Experts of a small language model: 96 squared ReLU neurons an expert, 488M tokens.
Below are experts of layer 11 (counted from 0) of a mixture-of-experts language model. Rows are named router (the router's row for the expert), down (a neuron's output weights, with its number) and show model dimensions 96-127. Each number is 128 + 32 x the weight over its row's rms, rounded and kept within 0 to 255.
Before each expert's rows: "raises" lists some tokens whose logits its average output raises strongly, later layers aside. This comes from a sample of Wikipedia text that the model never trained on.

# expert 92
raises: "|", "-", "\n", "S", "D", "W"
router [ 81  83  86 106 159 175 151 130 106 151 158 138  93 114 124 153 153 128 112 125 116 145 123 103 142  85 140 148 152 112 120 144]
down0 [152 100  84 160 144  94 146 119 120 137  63 140 121 115 127 124 111 112  87 127 148 172 113 106 167 138 151 135 111 100 150 110]
down1 [136 104 165 116  80 116 141 180 152  79 125 113 114 120 123 119 108  89 110 134 159 130 109 147 135 121 132 160 178 137 155 139]
down2 [141 122  59 145 121 108 119 143 185 155 110 123 109 141 125 153 149  84  88  88  85 112 111 145 144 161  84 175 107  86 116  85]
down3 [171 121 186 179 166  96 147 129 146  95 139 135  87 143 125 134 161 143 172 104 152 189 141 163  99 139  84 148 158 156 123  90]
down4 [142 121 154 146 186 155 139 161 142  95 107  74  77 184  79  68 157 159 161 166  95 179  69 147 207 164 133 148 128 106  83 144]
down5 [156 128 160 212 176 163 172  94 118 124 138  76 158 118 131 112 107 154 175 101  83 171 173 117 105 157 103 107 217 128 125  99]
down6 [ 47  84 115 147 115 110 108 115 161 107 115 142  98 100 186 177 136 126 145 156 163  93 123  97  74 161  92 123 161 191 138 148]
down7 [ 77 118 109 127 150 142  84  94  64 133  97 164 146 134 109 131 136 138  86 128 100  88 137 145 205  92 159  92 113 145 142  59]
down8 [132 179 163 171 147 122  71 115  67 128 157 136  94  52 139 117 105 191 125 150  75 134 103 105 145 134  66 117  87 162 125 142]
down9 [112 110 110 123 154 129 101 156 123 128 156 178 109 168  82 150 166 115 148  73 143 124 132 177  88  70 109  96 144 160 130 150]
down10 [160 122  94 145 133 103 104 125 115 136 158  90 142  80 124 131  70 111 115 102 127 170 187 165  99 119 146 137  94 135 164 170]
down11 [ 86  82 191 176 148 129 129 142 138  83 143 111 107  95 111 173 119 169 164 164 115  99  76 102 156 133  95 101 139 118 105 144]
down12 [ 97 157 133 149 115 115  91  81 126 150 109 186  83 170  98  82 108 103 104  96 129 124 129 171 121  89 122 170  77 142 126  91]
down13 [143  95 159 140 166 130 111 131 172 157  99 112 181 120 191 144 106 108  80 161 176 145 134  92  81 116 140 129  69 122 147 159]
down14 [138 164 100  83 126 102 113  92 106 105 139 121  79 156  89  81 116 156 155  84  75  96 156 147  94  78  71  77 125  79 112 190]
down15 [138  78 164 113 121 146 152  89 145 161 122  87 121 123 169 111 116  94 196 144 142 123 151 150 133  99 142  60 102 100 142 136]
down16 [130 155 114 104  90 110 103 141 152  95 220  42 165 120 148 109 116 125 164  94 128 152 123 155  38  79 172 146 117 118 168 109]
down17 [146 120 144 152 161 168 133 110 113 126 101 188  93 117 100  96  99 205  90  84 109 104 139 129 128 134 130 158  92 178 102 182]
down18 [ 77 126  89 156 123 162 120  70 108 127 101 109 102  73 110 119 150 149 158 145 167 163 111  69 144 122  67  76 186 137 134  99]
down19 [150 124  85 112 108  89 109 150 182 109 173 100 160 119 184 105 152 138 160 133 139 147 121 192 143 102 153 139 126  59 129 127]
down20 [ 87 113 136  91 165 133 170  75 141 132 129 122 151 123 120 123 157 150  57  72 153  84  99 115  96  56 147 151 125 147 141 108]
down21 [134 173 138 150 134 141  86 115 138 118 129 123 170 187 153 154 129  97 148 142 133 117  95 105 140 131 159 107 139 195 164 129]
down22 [166 133 155  96 160 180 167  50 175  69 181 171  73 120 158 131 105  84  91 162 144  44 118 132  96 117  75 150 141 157 167  93]
down23 [ 78 158 115 158  88  96 109 109  66 104 119  90  45 156 101 164 125 135 187 116 146 111 155 109  96  87 131 166 120 145 138 141]
down24 [130 131 165 144 171  83 138 136 137 103 158  63 177 151 207 138 179 175  92 140 108 130  77 138 173 124 165 189 112 146 148 157]
down25 [153 109 182 231 136 106  71 138 132  65  30  67  85 119 147 116 161 133 112 133 187 144 145 123 150 122 152 128  89 102 174 129]
down26 [ 66 102 110 108 121 129 153 174 149 165 162 124 115 154 154 106 128 120 139 174 104  88 157 121  58  93 121 191 168 145 201  97]
down27 [174 204 133 159 131  94 117  90  95 154 147 165 160 179 153 159  86  82  85 128 138  98  65 158 135 130 118  49 142 133 111 124]
down28 [172 137 173 109  76 176  81 114  71 151 165 117  86 120 125 140 151 139 120 134 146 184 126 164 137 119 184 141 142 105 141 124]
down29 [ 97  89 151 100 156 172 130 174 190 142 180  98 147 194 118 149 188  98 129 109 146 121  95 155 160 167 135 150 161 142  42 103]
down30 [126 133 129 140  90 178 104 156  87 135 129 120 110 184 127 165  93 118  90 184 179 112  91  73 173 168 130 110 125 140 168 160]
down31 [ 89 111 137 112  82 144 125 166 110 156 141 147 135 148 141  90 175 125 175 110 101 136  84 185 121 132 135 151  91 109  85 118]

# expert 68
raises: "==", "In", "The", "This", "===", "For"
router [ 71 105 100 150 131 140 130 126 147  82 177  98  87 124 159 122 132 121  76  90 190 152 127 136  93  59 152 202 100  97 183 122]
down0 [115 139 134 196 101 106 132 123 158 161 138 114  92 144 170  88 126 190 127 138 117  64  89 147 157 136 135 114 112 171 146  97]
down1 [ 92 128 103 130 111 154 191 179 157 134 172 127 150 185 113  75 129  92 147 116 111 106 105 114 159 120 174 160  97 145 134  88]
down2 [123 115 117 179 128 138 138 135 164 192 160  94 138 165 185 160 116 125 111  98 111 133 100 159 143 111 129 118 143 184  76 133]
down3 [123 137 135 124 116 101 121 114 112 113 140   0  99 142 141 148 124 136 111 133  94 114 157 163 106  47 116 135 158  63  72 100]
down4 [141 139 124 120 168 109 158  93 141 153  80 123 101 170 156 135 133 155 141  80 188  99 191 131 103 173 190 115 114 138  94 111]
down5 [ 69 175 146 131 133  58 155 197  78 155 102 107 115 140 127 177 148  74 103  81  94 136  98 183 129 147 188 134 144  97 183 185]
down6 [130 127 123 107 130 121 131 159 167 188 117 136 122 202 145 127 131  72 108 121 168 137 140 176 174  91 114  84 135 176 152 130]
down7 [103 151 121 109 151  56 105  85 183  87 165 112 112 134 159 150 192  94 110 105 127 154  89 182  94 156 140 135 118 143 121 150]
down8 [147  85  61 145 130 138 136 132  97 127  11 166 172 155 136 169  87 110 155 100 186 124 185 179 127 159 167 154 142 147 156 142]
down9 [160 191 119 167 124 131 134  73 161 189 153 159  94 141 113 138 121 110 117 120 171 162 124 148 120 140 174 120 125 109 146 150]
down10 [157 137 153 101 102  95 154 136 110 136  94 174 155 158 123 137 112 147  88 106 144 119 142 152 122 134 131 128 117 183 105 123]
down11 [112 166 143 129 173 100 134 103 143 141 176 117 120  48 142 164 109 124 121 122 106 129 136  83 120 146 172 122  99 160 117 119]
down12 [197 167 150 161 118 114 104 151 107 161 180  88  96 158  56 135 142 103  62 178 153 171 159 145  97  84 104  96 123 149 135 103]
down13 [106 104 122 142 133 191 163 149 132 186 200 128 138  87 170 121  72  99 160 139 155  95  78 143 178  91 114 113 154 140 170 153]
down14 [113 146 186 114 127 144  94 143 126 163 133 121 119 101  68 162 106 156 152 120  91  90  79 129  88 168 166 109 142 127  63 163]
down15 [ 53 190 148 141  61 186 164 193 101 139 117  94 159 115 143 164 134 133 136 118  77 162 187  85  89 121 143 123 194 125 127 148]
down16 [157 116  99 135 180 117 129 120 161 135 116 106 144 141 132  80 123  82 137 185  81 143 105 199 119 142 128 133 157 132 150 170]
down17 [137 101 129 161  35 159  99 104 124 175 135 167 166 126 112  98  94 131 128 179 145  54 170 163 112 180 138 213 127 141 171 104]
down18 [176 117 120 149 123 117  99  92 208 136 171 163 130 111 102 118  89 155 177 131 127  82 101 151 126 123 103  95 122 179 145 106]
down19 [120 127 102 129 153 122 124 112 175  99  84 172 127  95 119 124 158 115  75 131 127 127 110 116 168 126  84 183 142 141 115 125]
down20 [143 136 127 127 173 162  96 130 126 152 163 178 127 214  97 110 143 106 131 109 132 103  77  98 128 150 112 104 174 166 135 103]
down21 [185 144 143 109 137  91 127 148 133  90 111  43 190  83 148  81  74  92 138  87 182  72  97  92 169  78 110  82 167 128 101 137]
down22 [164 100 177 103 107  97 150  53 183 142 118 104 125 142  94  61 118 151 164 135 122 101  93 119 181 197  94 219  91 150 166 163]
down23 [148 141 147 127 131 190 110 178 200 108 109 127 140 149 105 174 154 115  63 142 153 137 136 153 120 120 117 147 128 156 165 143]
down24 [162 158 137 207 102 102  93  78 106 114 114 134 100  88  96 131 172 152  97  74 109 124  84 137 147 141 140 135 117 135 112 128]
down25 [126  86  53 136  74 106 156  59 173 156 131 130 128 193 172  82 130 131 102 107 135  91 148 139 110  87 112 112 130 141 115 155]
down26 [ 92 136 122 125 157 168 158 148 126 189 103 183 102 167 158 165 114 132 147 131 100 178 167 140 135 206  98 130 102 155  82 105]
down27 [ 91 119 134 151  70 109 104 107 186 125  86 112 100 152  49 158 134 121  53 143 131 197 157 116 108 107  84 131 180 132 171 195]
down28 [135 137 124 128 143 112 150 135 141  99  88 120  43 167 134  84 155  76 137 104 162 117 140 136 155 117 198 128 134 139  71 111]
down29 [ 22 152 157 137 175 166 130  65 145 161 110 143 101  97 100 122 133 111 145 161 131 118 101 147 116 159 161 168 142 111  64  84]
down30 [107 166 143 156  73 108 135  47  76  87 139 115 143 105 146 116 132  87 101 142 107 113 181  72 137 117 173  50 134  72  85 151]
down31 [138  78 108 121 106 126 108 118 120 167 231  64 139 151  99 170 127 131  96  99 133 106 128 153  78 144 105 152 109 102  87 144]

# expert 53
raises: "-", " and", ",", " |", "/", " "
router [ 77 118  91 143  90  81 180 157 135 115 157 101 115 151 105  68 115 153  87 141 171 165 106  98 100  87 147 167 143 114  87  92]
down0 [112 104 108  74 135 133 165 127 133  92 206  81  78 142 178 138 161 187 138  74 113 164 140 119 131 110 127 106  81  78 145 136]
down1 [ 53 104 174 134 243 164 138 134 121 109 157  54 121 114 151 102 172 137 133 140 138 108 125 113  92 105 108 102 129 113 130  96]
down2 [113 122 142  83 120 182 142 122 132 140 172 115  82 121 136 155 166 189 105 144 141 125  97 117 155  68 107 185 118 130 133 107]
down3 [160 159 117 124 137 104 141 154 119 111 133 150  99  97 156 150 121  50  96 196 147 132 139 166 114 140  70 175 122 175 149 127]
down4 [114 107 153 187 133  85 100 137 143  84  97 143 136 107 140 112 122 138 111 155 130  85 180  99 129 114  98 124  87 146 161 127]
down5 [ 89 157  92  84 120 138 134 125 144 168  95 114 122 109 111 145 115 134 146  82  64  95 178 109 135 177 114 128 137 143 171 143]
down6 [ 97 186 191 132  87 107 107  99 115 105 170 150 147 142  90 166  94  82 143  79  75 157 170 109  79  94 115 166 106 112 125 131]
down7 [157  97  96 168 136 140 145 200 113  98 184  83 104  67 110 159 137 113 167 156 125 182 123 123 154 158 131 140 142 160  77  92]
down8 [133 123 103 107  71 113 165 154 154  87 209 126 112 159  85 140 126 143 127 117 103  90  96 155 116 159 175 104 213 122 109 138]
down9 [177 108 116 127 152  68 152 107  94 122  71 134  72  89 133  82  97 120 122  87 151 205 166  84  48 103 119 127 113 140 142 125]
down10 [ 69 173  69 192 120 159 175 103 104 160 129 102 166  71 140 182 119 157 118 165 151 122 150 130 113 133 162 111 161 107 128 128]
down11 [121 160 160 105  88 133 130  73 123 127 164 159 163  71 123 109 120  93 184 106 146 125 162 151 128 135 106 166 106 126 129 127]
down12 [159 132  82 105 172 184  81 124 144  47 178  87  54 103  65 128 102 106 121 107 175  69 110  66 109 110 130 159 132 162  90 121]
down13 [161 105  89 108  50 161 104  81 136 110 155 113 139 156  45 204 180 139  89  72 110 118  80 169  81 177  90 134 130  95 146 142]
down14 [164 111 124 115 100 139 161 106 137 160  88 154 136  78 182 148 113 103 159 104 112 153  80 143 100 186 155 134 151 108 156 107]
down15 [124 130 115 145 150 123 116 132 143 138 137 144  80 144 122 144 148 180 114 192 120 139 127  90 105 115 148 103  94 114 179 155]
down16 [133  56 120 131 111 126 129 240 152 151 119 124 125 115 123 162 130 134  93 148 144 127 113 144 144  76 148 168  74 163 167 139]
down17 [124  98 149 128 122 157 162 173 191 126 182 145 152  56 187 140 136 156 143 161 117 132 156  43 125 142 132  93 110 146 144  86]
down18 [110 111 126 201 137 183  99  68 155 140  91 118 150 105 108 124 179  45 125  88  98 130 124 146 197 143 146 110 129 102 162 120]
down19 [156  68  95 146 165  79 165 134 122 163 184 189 144 155 143 116 194  66 159 188 130 116 163  84  77 136 111 136 177 149 109 157]
down20 [143 124  97  53 102 103  77 163 117 128 102  79 135 196 129 143 172 120  92 183 108  89 116 129 106 169 119  96 121 210 204 165]
down21 [120 169  98  93 120  97 135 195 101 157 153 145 104 181 115 127  54 146 111 143 133 160  96 108 163 146 151 149 182 126  99 132]
down22 [145 145 155  96 159 137 116 103  89 109 115  74 139 112  93 152 123 115 148 201  92 105 140  86 154 135 167 180 171  85  72 163]
down23 [141 116  93 138 120 103 140  92  81  86  77  88 161  98 143 152 155 120 157 161 133 143 134  96 128  62  58 165 102 127  62 152]
down24 [159 156  99 159 122  92 112  95 192 113 133 125 186 131 126  89 103  91 152 161 189  87 118 106  96 176 165 161 103 143  88 152]
down25 [169  70 164 119 207 123 137 194 109 107 155  27 139 100 135 112 142  90 115  94 152 158  71 116 113 153 172  74 123 141  61 180]
down26 [ 93 138 162 128  70 100 169 172 121 116 161  50 111 131 161 136 135 147  96 164  88 114 137 144 109 119 109 143 118  94 189 101]
down27 [ 87 138 149  70 122 155 160 130 149 183 110  70 130 110  75 132 133 107 163 159 120  80  70 103 147 192 133 174 110 128 151  55]
down28 [127  89 131 180 131 136 175  87 106 144  73 116 181 160 130 129 127 199 111 132 117 172 133 135 148 169 104 112 186  67 159 115]
down29 [ 63 128 103 144 118 143 120  94 178 135 143 125 120 144 132 177 156 140 106 119 118 119 170 128 107 147  89  98 104  46  98 161]
down30 [101 135  88 193 133 167 180 137 121  77  82 129 111 142 164 127 119 104  69 110  84 151 178  88 170 153 124 110 138  94 111  82]
down31 [157 195 184 153  84  76 103  78 119 116 128 129  57 109 157 117 173 126 128  73 148 107 117 115 167 111 134 113  91 105 103 108]